config.yaml
experts_per_token: 4
d_expert: 64
moe_layers: [1, 2, 3, 4, 5, 6, 7, 8, 9, 10, 11, 12]
router_score: "softmax"
normalize_top_k: true
routed_scale: 2.0
init_std_router: 0.0384
lr_router: 0.000596
learning_rate: 0.00285
Below are experts of layer 2 (counted from 0) of a mixture-of-experts language model. Rows are named gate (a neuron's input weights, with its number), up (a neuron's input weights, with its number), down (a neuron's output weights, with its number) and show model dimensions 0-255. Each number is 128 + 32 x the weight over its row's rms, rounded and kept within 0 to 255. Numbers have three digits each.
Before each expert's rows: "comes before" lists some tokens at least twice as common just after its tokens as in all text. This comes from a sample of Wikipedia text that the model never trained on. Tokens count by the router's weight.

# expert 4
comes before: "0", "1", "2", "3", "4", "5"
gate0:180142126149107108121098133124130115128107104133183182160157194183091170054141118175058144076127182161141128128137147081127082153137135080082104119090132076125176093150133136128154138099059129100132060112124139113117108140158175046138142090146052188108111158101137107095080098078115088158104115120167117128061123152137122176061122136126132102139069148140092113094123102120175173173115098131110125162112097079101112114144105132164110063082127170125117142160095143175108121142102132099160160141140112092134146117119132097179169148070103151148123095069126069089152138082097170142155133107117100124158074103175156138161084126085125120123140091148153117102075111115115128165055112153157125068106136112072096071170118108128074100114102064134138131145033139158189135121153150
up0:106103111105110096123141116160153172120141146142131080103126107094119103188109139077173110168142082072121155104115139128141157143115120181143119119167132128113119180134136127134078143171157131123130187094103085133151130141068141173118117159133204039163170072136120103125206140165086159107173149138139170193167128112134128108180141151144109133113123122114142115128137171106078079099123155112168144067129158179173203151098123127085107194148125062119099127092167133064128103111165096165087127067133162171148106099117099154092114072171175110086133163218123196172127121139193135117128100114153137109122182072072118092134124184124119139136100157088128110141140149132172151089195151111093131122162086146180142145083152122111166154166121174106103098115170154097068112097080160
down0:125106149110148158172157130138100188094056102135140182161093151151139134130159102196166198108121145174084113140132123114187108120118115103118053060161140109105151093088138047138122083125103094137100090176113187054049140099071176091119083154072133092125099139133121098147155147144149135099100149128111122106153162108122143130133135103103099103204179172084114118120109118184153161134121132153113158146118056130142167154083111130127068167106187153058146134165098108096152152167110100114133065156133108133146121192122198087132168116128129130136125093063152123114144120111127116193101167052117131150172104094194138193138127153103107125142113142139143123111091163143111177145092192112083138123107164147133125133110168171098132134162107052093124118147129136097166104126163174

# expert 28
comes before: " of", ",", " in", " and", "'", "s"
gate0:108115148116136128145089188140123148134122116154133108153109124126174172149148178125108122130111096088097157139106120103100080142135122112085190169118133096057070157112210127101162109093137121146166144157186103159057108106140103091137117079192146119138167163167126144189141063121158084187104130104153124121117115133133140171130100062099112124116140147127150148106135134102136045164144154107135119114141112156172080168123149161090091127114113154145118142149119161081154196158165141121126112164121131028098102136080142055124148134166111070166108173078122091186170168135169148150112184136117141121147139183127145106102182068113112090140098101115102113105120110203139084166185124137117153169114098179179137185084160092113139093158132104104175137108116116192124204149170066
up0:157134088147147146094130102131104153109121070122149181151115172078129102110114131137096198148151155129105109110136137166120193137109115153180057097110093135158118111172069100185097158146080130067063152085072126099153143156136139059146131109139101121101107026098126117074115142172106184130128152111088149074154114205125102116147155173149115137115083109192137139094140161133121168084165074135150193115108126069075142101151135157143171139179162091097148181109133097120088103076100140154183130131138108167124152100158076196110114101083178145131163123164122152083118120117084162126098085139109081169114157116117136121135149205098132119104112150144194132149102154075117142117096095138170084043160141117090115120146145134130127183131122140163080122156145090135095102121111194
down0:096094112057171132108166175169118086120139101152135177099122136190082147141123138130101136157133161087114131192096203191123157169052140200101057094146158078140106113132116140119057132129112117166114092167086122086141081179162159158136078120080085146137160127102151113115156100083148100117164118078076136115092128181186099143174136104159151122108180138148112108163117129155148178132156122104106108156074102088104083159129107116183105151176124128138093154119113118154178071119092109132148094118135176177161050154181101069068111135114149139082071110160170084090149144098172112180123125148092146121139117093090148142203102172174116133067106158143185097144118095108096136120141150123149119106124114102124140157131172171079093125125123119118119185096154133116154107168160099

# expert 54
comes before: "\n", "==", " of", ":", " ==", "|"
gate0:033123114118128104107078136115155160165158074122126132130117124083167111087159164158160105123144126133113126094174090152170081150151188170117170126090129180129108121087083119136149155137140108133116134095132115135134124137137162113182082094141179193109078167111104147144162132138116095131151142169137119095111152103111114120090161157186136080214128122100231131181129073127080188180055122156133115203158102153096084108052151108155121124118114127164122096169216182124126131161122126152120179108111159091148122147130105134118126184144122145144073067143161112185127136157113122124179190128176150165173119101162143093074120121097162092122091125119160136093111084135141091176159168123106123143075107136145117127215077097158070133136126076150097121116139159091134125181135130
up0:087144143090126114172104216078117183134128167196132111194129087181155100145131080141124119117130140114160140139170113131143118151117192143134158135154132143164153084149122113090134114133086155113147089099134110116163109141090125135084141147088136165130102156063144105163075188101121091120103169131123139136139142097127106145127162135112143139150081116174128107062100040119100181169110150089132172133155208068135165164107069136076125165138141141154158121185200133160188147145114094115178129096151126103114154072178129099127112133040132175171108204138142088196126140156125127131125097088139121173197097142123153115100161093148169135091146090143095151148106148111163186179115135186136140134107128098127118163209094159137113144101111140130216179131138146104172138116096101
down0:139123075099173152059109156136186129159088143171098116142182113116123147163074140155119140152136091190127097127085114080103134111101076181172121090143047107108078087152110149145124147134186097121097159109170163139073120051193107134089112151144149136144113099114110165144111089185160106172155096121123101131113141109117139111119122114194123092162170164174135104126147099161189174145169063190065115156135063180154096134109121169116098104087095097144138114087109141161131144161087166179146163156204208139123112159070163104131151127110119152185107150112146145182147124102126104147098114111136132082173118117141093168089142158134120135133092124173123094129156089143043125126119170136087195120140124068113165143085187109112169164134126131178114095113145122149125081153114093

# expert 53
comes before: "0", "1", " |", "2", ";", "9"
gate0:083104102115126139090121129144152146120072165096121120154162132184119131097081079072144117119144137146099155112130169143160145144079120099135113158098119151142133177086086178131173142137051115099092125147106177105074108176145178177150128121118134140160178155082111152117159127122084153151085152134182098108143169164137129160099128085078166062133078067203162135210156116046189125134046115206140142149128045136107127193116085166147109103103094065134137118139163094115062137120158183173095110142182169146137131092186127126115110149170078128126128114135121140053117088133086101107119168118107163136104107113170081125167144158095157163111098132134114186121112108136119141136098074110103152128110112132196189080140133171094168140097131115071135138143134156131109126118138121
up0:170152147149199146143160079114062135138168127179124076155079105092087144132181180136137102144138090122150112117090076115124084100178141130167115154124135107130065082147140118094134118188144147153145130124107101161115120131114070092116112163126095119114138050133181087111164190156181125153177186148123141090078121108123155133141152185128142178143133160091093138093137141175115140128143169095110164150100192149118168169135188157130116132162173135116138123190135168080129099156144051100113098119085136067120089114090133133150129129161175113162116169103145118195168155108117124182152062067146157160079167108127178117127169160170089087172124148136142037085097137111120126162129106154120133135116076154085147129113092127118101126142178104188123145141130131119141085171202206
down0:104131135143041142108125135074063101067109125130069157180120140151083138123143112122073193154158149077172149127058155105129105112108120106110107213136138127107123117162169109196173062116163067114138091161086111191132136123134086173119119180210105140154131072150128099098127108135076162150138110112153097058151113136106127157161106123142122118143112136167149114139119133125131119152138152103157072094162148127179143143129139119104197141137091130151132143101201103164154136159138127082124056079102104134114157132115106138096102128212152099158084114111162176181169156112131133135147162122109142156212142100142154112094183134095086110163071170117135048106165094185138099097096120111136193162123096134131101137097140137132087090108155134183161167149091161178100116124138164

# expert 38
comes before: " ", " the", " of", " a", " in", "ed"
gate0:135157090145135076107085164138068191111113138142155148138101121146091199147177133102135107097154178120086125079169149131089104202105095187166146162034091104161124091112108139111112143076171076194105144106069109102090126147139127132134108127117155164088149176119121166090178147105134134075157104107051077122111123101144134086085173054176146103130142138130075111165113067144108070117103069185136114131129150124101082104165123114148116086192117115119119119122081123117112125117109065152154162129154112127104159123165092136104150120131103105183103136062098110131158152190150151142124089200158142113079141134171067139183131128119117163114193149124165114161114125211118149117113111098115117088124126102112150099099091175132092106158160075116136160117166140108167139163175080
up0:151089065125105141134078123160114138101061087120100066139112127036114124153150133140134126071180128173118170108214148117167149130101166154083106119150136192166147192138133135112114134099148145126173085155112169075153100128193092068166135197109112154110149218115122152142142176055155086130173146108130140154106146131160097130101156115118102115158129133173109124119090178172133124141159164117139194130134132133107120145126135158156154078112151137108149158139092106102085147105200121178132153118143116081106124127121156109167168091100106140137169096128112128149083130189150144135133164156124162156179110122152097188153053120144133091115136191108098151124129184165194168128183123088091161128159116068134179170125162114115115089187111062094131171085138183136170095132156144
down0:106132119169132148095136102122142112123071159101137126147108132209145117073135175161154076163092079119111109139134135097115124124140131142117155179104113096158082116151169148121151134161123154129097129153159082155109181073082105154093185119068183154108140082095182138181157153119100152135126123177105136099102125174122121103178090113100161191075149127162033145143191075119173142095109176147104141082046111147154154102113116127180155127122113168142102189060153113099158141111125204128100123164117154132100086130116151171039131113193067124131151122095104085139094144164135133097122122178134125084135063125157137098065140151121130142126135147130115160064105106111126133128045125057178166119147119184144099106165137153147102200166123156131131138104089127147099138122074160

# expert 39
comes before: " to", " of", ",", "ed", " in", "ing"
gate0:143120170101120135111105066148164153160158152076148149114117169084102116150069156095119100137109151153092114072140193089115116111158152149202122073102093074138158154190106108153120179126121102092147146201137101112150160155121113147160088145088134124181202141057148102145113103133162143123160120127093139133070117138125082159165147139084149139110147113121119165163087157102094107170128154089159125057132084132060082120158128104152099188099123144110128181150104100148142128120159089103130126132123140170072149114111113149073142117166094111151027157134105148063132120122075126137111094054097138076162129097087088170153141153157079144166143155118078134169109139127139129105116138123124106106166109043125148162089143158068089061108168178085099148138111100194127071104092151
up0:111114156129162112046099149113071165162168116140098119074148040153113121122142096094167128114141191132118152076124131105165160171082139171139146109157145103106143091084164102122140195127083150141123143068079149112162117080127101124163118101129177081123114152189159148177117120103137178168160153162118071164120148201138145129102097119136115098156159184099090116139123144098077073110099133168126176053140149067159078121057142103209116104182137123122078091165097160077170092171101097123141167115127135182093158098134116169133120147125097162079137136060167122150136156109136177128153133096188092096101122124145129118175115127120174144115145150148113066131051147144104134164146130122168142128175105127128152170088121076106177195117137154141131152140167122159095160078137153
down0:087176149171174099105088118170125182125150129121127131151135120147148179170136096098138135152102128108112146118153106109122150135047095102125103149125070145115171105132101149132087178149153076128110148119107137122067140153115146133078135166147120177184129156088079082136142097126187151087090090111124157107096227094100105139131127106125163123092116129092113128172113054110094130080128097135099099115098100150106098159181201096090136129097178155125104174117143075092112126189139142158170119167127143114187075129126066122142226107083145139109120097204122063137111104116181141103141195117132100113135131076144156151103097134074118185166151121181185127122089074119109138150155118064113103056126163148088126135137077139099179162102140139146105115109207149103082124157114163

# expert 8
comes before: " ", " C", " P", " R", " \"", " D"
gate0:105129153154120100139155127087135126171136157107162190118128083125121072123116086108078064161117149059114133131125168201127083078108137096187111183087086116134145104206193087099094102134056081163144094119109139078117112143062117177097125128134158112103082123085100144111183134151167141149107121073165171091168123162139113089136117137197109153126132131128134158129158097128156138115146101161192135119077220147172132083129168131096102177080160095132111087163104089160161140116135165145091116103096115127124138151090115135125137130095142138107117143109197076145121085102161071132137125167162148083121174128130159112190236133119150090121111121133134174138112076118103061121119118117108129124144077177091072108157142157192130093098134156142097089111095148122170121076115160
up0:064150179128124121124136134090141181134114122127128156131134115129137092122125130120078066199088148113145187132116191210080101066131172123204127137116091093145138122140197122129113127112040108120146113125122170096168124126056125145116196140148170091152121089117130127108136098194124165130132112111149149124158127148137155125116129163169074153139136109105124125104151091106146107139156137133203138145089160148165157103119155101107148207095167119186106056182091137156174138140143185168089127123167143144102168123154147150134145113084156123161090102111192112130111115149146091177131113158218130106149139120152195139135190104119161080088124159107139220129100143125121089115124169092133094153110148209113098079211137126156145093140147182122104072114088149123172142115122161
down0:207084082112151176161111154116127106149181145144146124158093116142094155109115156098124109165152133067133166154174120107134160165112157107121180147098091043204049101123132148101170094121195110178143138225134154108082128168106121101098098114137101149153097163094105095116135100156106152126062116139145123122107164148128145127119158141143160169094155148164165144142164138151141114162105118160192118101086122146120129139093104108153179105132116087172175140091182157159124127166068077145121116105129087123134172076107125075087131118106168129143084120179211195126118163145103132106111150106078115129133167084179144159131171214149140105158098119104091121140182073146118161146088167136073137076130139138093131130085135161184117168151119079129156094107133104141092139104207166

# expert 13
comes before: "|", "-", "\n", "==", "1", "The"
gate0:055164169147144105120132135167118165135093103108116164155175147102137054160151187138125145118080126084095029177180125144115116181149124071155115131084138164160120115106182132125161113125062135127130143123127129096137110142128094165192111127138131123151111111071180093120120166153142106075116160079140169083162194154157122098177097126101163117114106113170153201055105114095124115181109093180151107116135157102123170132135122125170110157097118113136098109095123158162126110144171118124120166064153159113085141130114088154120137133168096156124082116143108156158112094124103055170161113110110117170121111069176126086191171123074169177162105135112106147132140078069184146106141118112150204172100111150147099163171147152133210138164098105097043127100154140175098115135097111
up0:187106065137105144145109122107128061116147146165118066095105102165118196111132094130113085138152126173142202104059140123146147057117099195108129132166132096133132116081085149129104143105204115157134116154149123131150158120172131095077137149132122117090185161170062173114139116110118158149144068193133083155072061113099159157098143159146081121152153152108113075176154162165124167117151146100113135153139116138127080127139148133080124104139173113107148150172175097139130174123092147121147103190100076142147131129163165104162104113078162093144170148106157114114149176103136176059131129145151136101146125189081089201056095113178106107104140136155138119120110168194094147157092137146113051094145160102109145093081083083122088148114142156173203134133116124101187115136123154
down0:130143113132125098087099153193131108153133068126137156122185141146103094183112168153143076092093088138082127234097170154177143068136106096096159138129149143124103072115150121093103148088106110145055133137150152078162166135139105152108134152122142116161090116090156116110151156138150120153118142122114115121153158078153122068159086110147074119115072098140059088077123138127119113190097096131117132114120124153160115115089086110109098122129165118100107187108132136125103161159151145087079125157094106097092141155203111154118143074170092155163074142138235152222110091167127095087094132163122088129161138120136099071154108179110206157083080096161108121113115130096131169155133119172100112161125064094170087115127107088095152120127161064148140104069141104166130093142171121

# expert 29
comes before: " ", "\n", " —", " +", " −", " N"
gate0:140119154108125071167170098124152102146122112161132123138125129115171098141120150144165119115133157137160210167073188149154134104120113137040133128127126164185145129139112110171124133153089127142086121091125167110125092081122113102100112124157108126115081170135154075127148074157142162030156154153150222137076137144113138160158135144091176097130132136160117094083129105125144157171130141123037123170166161160144106130181111126151119084135138084130126126144063128143176135113113161123186108177146062134152111184112091113164133161129130141082150096174101120101162170098146138037238096130061147141152045145103144148125164079155147192098122148160122084069114122166159096113110133124105111068135094211142084122124099100113132089112172168124137125095121125158164135134132112
up0:127103159129124074133073076145171069132155097115176139086103106102135092127075148103135156153153123102072109187124160149087178085126086110078118115144108136153143177096153117143164150089081127142071117130190152178132101154153125096058066125127156144158127155085139109167098155141106081070144165131139114168118143169094112145121122170153201105111110166094111166101156124112084135137121164096087183183085084142130175163107123101153161079105123100140155110166062093102148108119082142145103145139140078137066132150116122135118126095171111120107132161159103141108173130094165105053150120141141156129130064128148177132154159110048066216130101130168131070077092100128143125094152149144104151166141141127051093110128090104119145110069164167133103042122107175141142172104148092
down0:098080146124122137105188049156169098078110103140146109138127156095128127116147109119117135207119168101088136125156153207089160088135103114125080157137114124095090073056131178119221112094170087128169188103164126137130103103139168104110082211112110086135155082131117192164075160124108149152076123153151146187182181069143105189142164146122127144117139134160069096121120136088135162126135107150138106103084124142071154091120130137166130114102121064112139206083109128120149160187125101145127088135128142074167110138093102123146117089070135104177116108133126106168077128136079138090108120112109085152131154125067120149124130144149139146125110193128182145120127103148053123138126091168114137107130112161167136135143098078088122131162117187142120116105136190175148209106115178

# expert 59
comes before: " |", "8", "9", "7", "6", ","
gate0:159063090101124179116199144164133131182118115119180136053098073179117180110095115116110108136178092125116104133127139141135186104046159192130141115116132131183109104091181139143154100101093125150154165162136190110143094100162107137044115123149100111140154125131127156123185070143098158096130115148115134141117092156143101118124133141099041095096089111154126116133176134087114088172160106117094156161114113197150083131166106080159118155129113118071098159129158135154159164114053126175166106163136141151129127197178077110145077102155097111145166121123093118119102111181101105105161100132109111111127164144070106039195178184083137141162161153127103102096123171185107187119165115105128165096143135131082113082125123103067101108085132125111141126139139111091127152070101161
up0:084178136133115102109143147138140139107098104147083195152159196122104138147164162114106149136152145165154155144210189076140077145133092149057126161111109100117160153187162128136176171185109193099100174055167098169162054167142100106139178093147160183101131054151147119144121166127177079147190130144117117094143127149124166145160129179131162121114140127188138116114139124097150137145100081149151111096115107108173135130107122155108068110179186166165132108140100135068158135052137150113113111121150135091095151081115121157087068110069097092152092164147187139074148134081122198181130162125088144200117128109131097123116105116134156081106056123167157100155153138072091125180128142152125145155128091141158147136124088108125119177154087138136126136148083136162114139142155084
down0:146112126118119133145109148226093080107118156148147130168144125114103101177168119156118136090141057114153171096099089142125095161152163064127105115112129168117136124186156048138140102080159120115151079114122126131145144085126116144110126167106141107141101131183115078112128120167159087114116132128126122079157182145106147179145161159091122093148139135135146076071156138136148101153088152132108087147160080095098047144096086147123119146070090074143084155187115139199041139133137122137125108202132106130104112122052090128162082098145132144139148116137104106157147126060194158123130113095135104165113107212151086161109189125058096115130121175054137102110115114119120100158137100163126127139171108140127082140070144175164106130078086072138136094173089099143183079083170154

# expert 6
comes before: "9", "0", "8", "5", "7", "6"
gate0:103143104101132156136109133136184116157102081119056121088091118138212156132181055158087143132134142076195127097128117064153125093090130158137164090099096128091135153132112091171122150204138139096166161128102125139118107165099125102097107067117107132117091129160122123146084159123118071171155129121105165097060110096149117085121127180066162122106184192165161175062120149055097124086188093117091112133141144088128113122090134153115149093084178194172127128116151132097156105176129204147175098093100188179065078116118153137161115112164094154159162137102101129149140142168128129104143110113177137123109213166195108127164137143114115118172143084180142094111140144145123159116125134114145120131123104187105110130156138167112132129122107189083128055139139083157110151132186128
up0:088135091121132186120132132085161106131089119090102154120122162168218198149141098170117134141108100124138111112127138105137088129101136132131118122126106115051091151113098109146150176143138109098151191122100128133119168171127159095130085090109148149084035173142048156158102131161152074162154138127073182139075095094120118098131121191052188143133178171137124157058084144106081095101179077109127156139132122143122064112116131152152167164117140134165140140167137121133095128198108185108160127140088161158085075082114164147166136054151121171115111181113187145164107149200063138131174104133112119077097184143105094152129085116120145107151114087134124081144123135163094112104106128132126150163162145182105143119107128146120122139143108122079133042134139162153106166176181102
down0:131119148138135147099140177115127165086179058110109119095124115126123114144098113180064116106090064124116150097114131135135126092131111125089172113157143154095107109129144139120151123120101101159102103095080094096054128144102095066167152123186140088112109113177118141090155130133099137127091123117181144022079105121154123167152165104127148141200174137199205106099123171138091133109150111139151183147127133129099107168162171101115122132086128118144114126147154144136095103187115149137086116152079110121057156107173081129117086151011111123108124087112163119113150151127115168097139127071087072096075169091103098183126130190176169140158194172144152140124111119137148119101133133111135144170145065113129105147136103183078123156118110149128195104075193097121122174085125200

# expert 52
comes before: "0", " |", "5", "–", ".", "6"
gate0:132152100144149152194121093150109157105095140101121115117083152130133162163112088115130105122061112190107142179081109135162108178128127149119105172119149167113059108103118105189125141125140162119124130137143178147103171167198128169137113129167157162133152135128136131110084161139104130170078135103137127144077149158084151152141198131149152099143110085122076161084180111109159130093220137102129096095155213120138133184137110168171157127155102196131161129127094189147151078183132124150111093061102085146176115124203147103129102125123181153108101083137172085113107160094096170142061173078120097119096123137155089112104091060135186140120197120073075105133138194174153071126117087130156138126121109089074112135079150170127196104102122143166134120168133115151123117140091116
up0:101078208109126137129154130080118149134192125111107099156172113164093144137119155177104144081121141126138136105138113111135215112137109092142138131148132073078104109158156118103077064197178111138082109169144158148142126105109082045123153133155121092145066129173086108161152092036132179161146125157155133113189069078114096129112114145109139069078158177112139130189129128115114153172078111182178115152141074101115161104149140153061120133138162127103101153112153129130140163102162153094122134168110101116087117201112044089162149117170127143148159127139079114145175117206098110153165147104160136124121088119120155105132149213132073131154065142112173126115169159122068138072151163130116109161138146131185125114117077125097132125145171139106184142121101144107091175104148127
down0:118145117077127131132123177147168146114128171167082118200074116155153129137115191137104107132095134120091120162120062161135076092083155122116094188158155121141148167146126135140151166159103196088098078123127154132105148115140158091102172145117139121168170180152103148136115107168138145146119141052099067142136116198136115100116120145129133151107149167122183150122098026131163079145123085130138120113116127118130093138140155152133148170132106100132080183076092130154182173150128090143156147171143103151136167108193127119080141163107066132182186099115168159084129112031136136150150092137155164096137101119157119155160189093078124125130126066119121043086127056127172131156219140122150131098136116102122115149135119101197151098123084135201130105126141128124086196109091126

# expert 49
comes before: " the", " to", " by", " in", " a", " that"
gate0:126169114155089129110039103171178174172154150143182117156088113119157132143122077129134105131096090048126137175173137076155169126054126192131115109079112107154140122154085103122076112117109110183149136158083112211100102144184123147146107154130145126131134124130109163102159105102203143110150147158081071095174117160143132187127177171192151093096134143162160139141140116077134142141128108153121066123120132098146114091142171129134097126083134161115108142138094154124169094165158101190054065117114158129151151110107142050153110132106155065162187138180086108144119114114180117145102099176106148143168156089127151166139109151159105150106138192095082215139122096093096149147193142100155155146147115097126155156125188062106118118087110108139146130160157123119139163147177142
up0:138195058119170113143104139095113143139076176084183117096077117111134114131146141145172129119124081058095135190119108145115146165109125144122164157134071191080126142113134097156081075118177108170148124142121143200127132165136141148106075155114154094130127134147136182121109083081168144153140142147121134086070101129150102096168177107122172200117145137166098140175142112058085111165141131150100037159145117130110106176137189115184131136154171162128088123148136119127202130144142132166147112165133222135139122093131181115164154142123162178102172094166099156124138133129087122105090131153119220107153142125139123194132071149109096099110128146160100118172097081085119146113153150135145203104146118102103119108128174096086095102142166139159103132159151118221165118176141159
down0:163177120124124148141100112159140129082162096146147108131130154132135125131072079109123145104106104166151141142097118066175089130104006099095072139183148128167099083154111109103098141125145145140086065040144089168093120077102113162102152146176154109116160175120122162066100137139124146064144142167099126081178129119111185105134081103131158159141141072188087216153154138132095138098134108109109106098108098111135126130152078156106124107079140100143075090121114088157093107118094144193115117077140092125136081131139093140108121125059119111111109141120139102152178111149176117103189154165158102161123155103152153079147112152183166139062113132108148176149141102161152151144048154124135142110154137098123106072157123083180182110092123098151159101084162097116161042102116160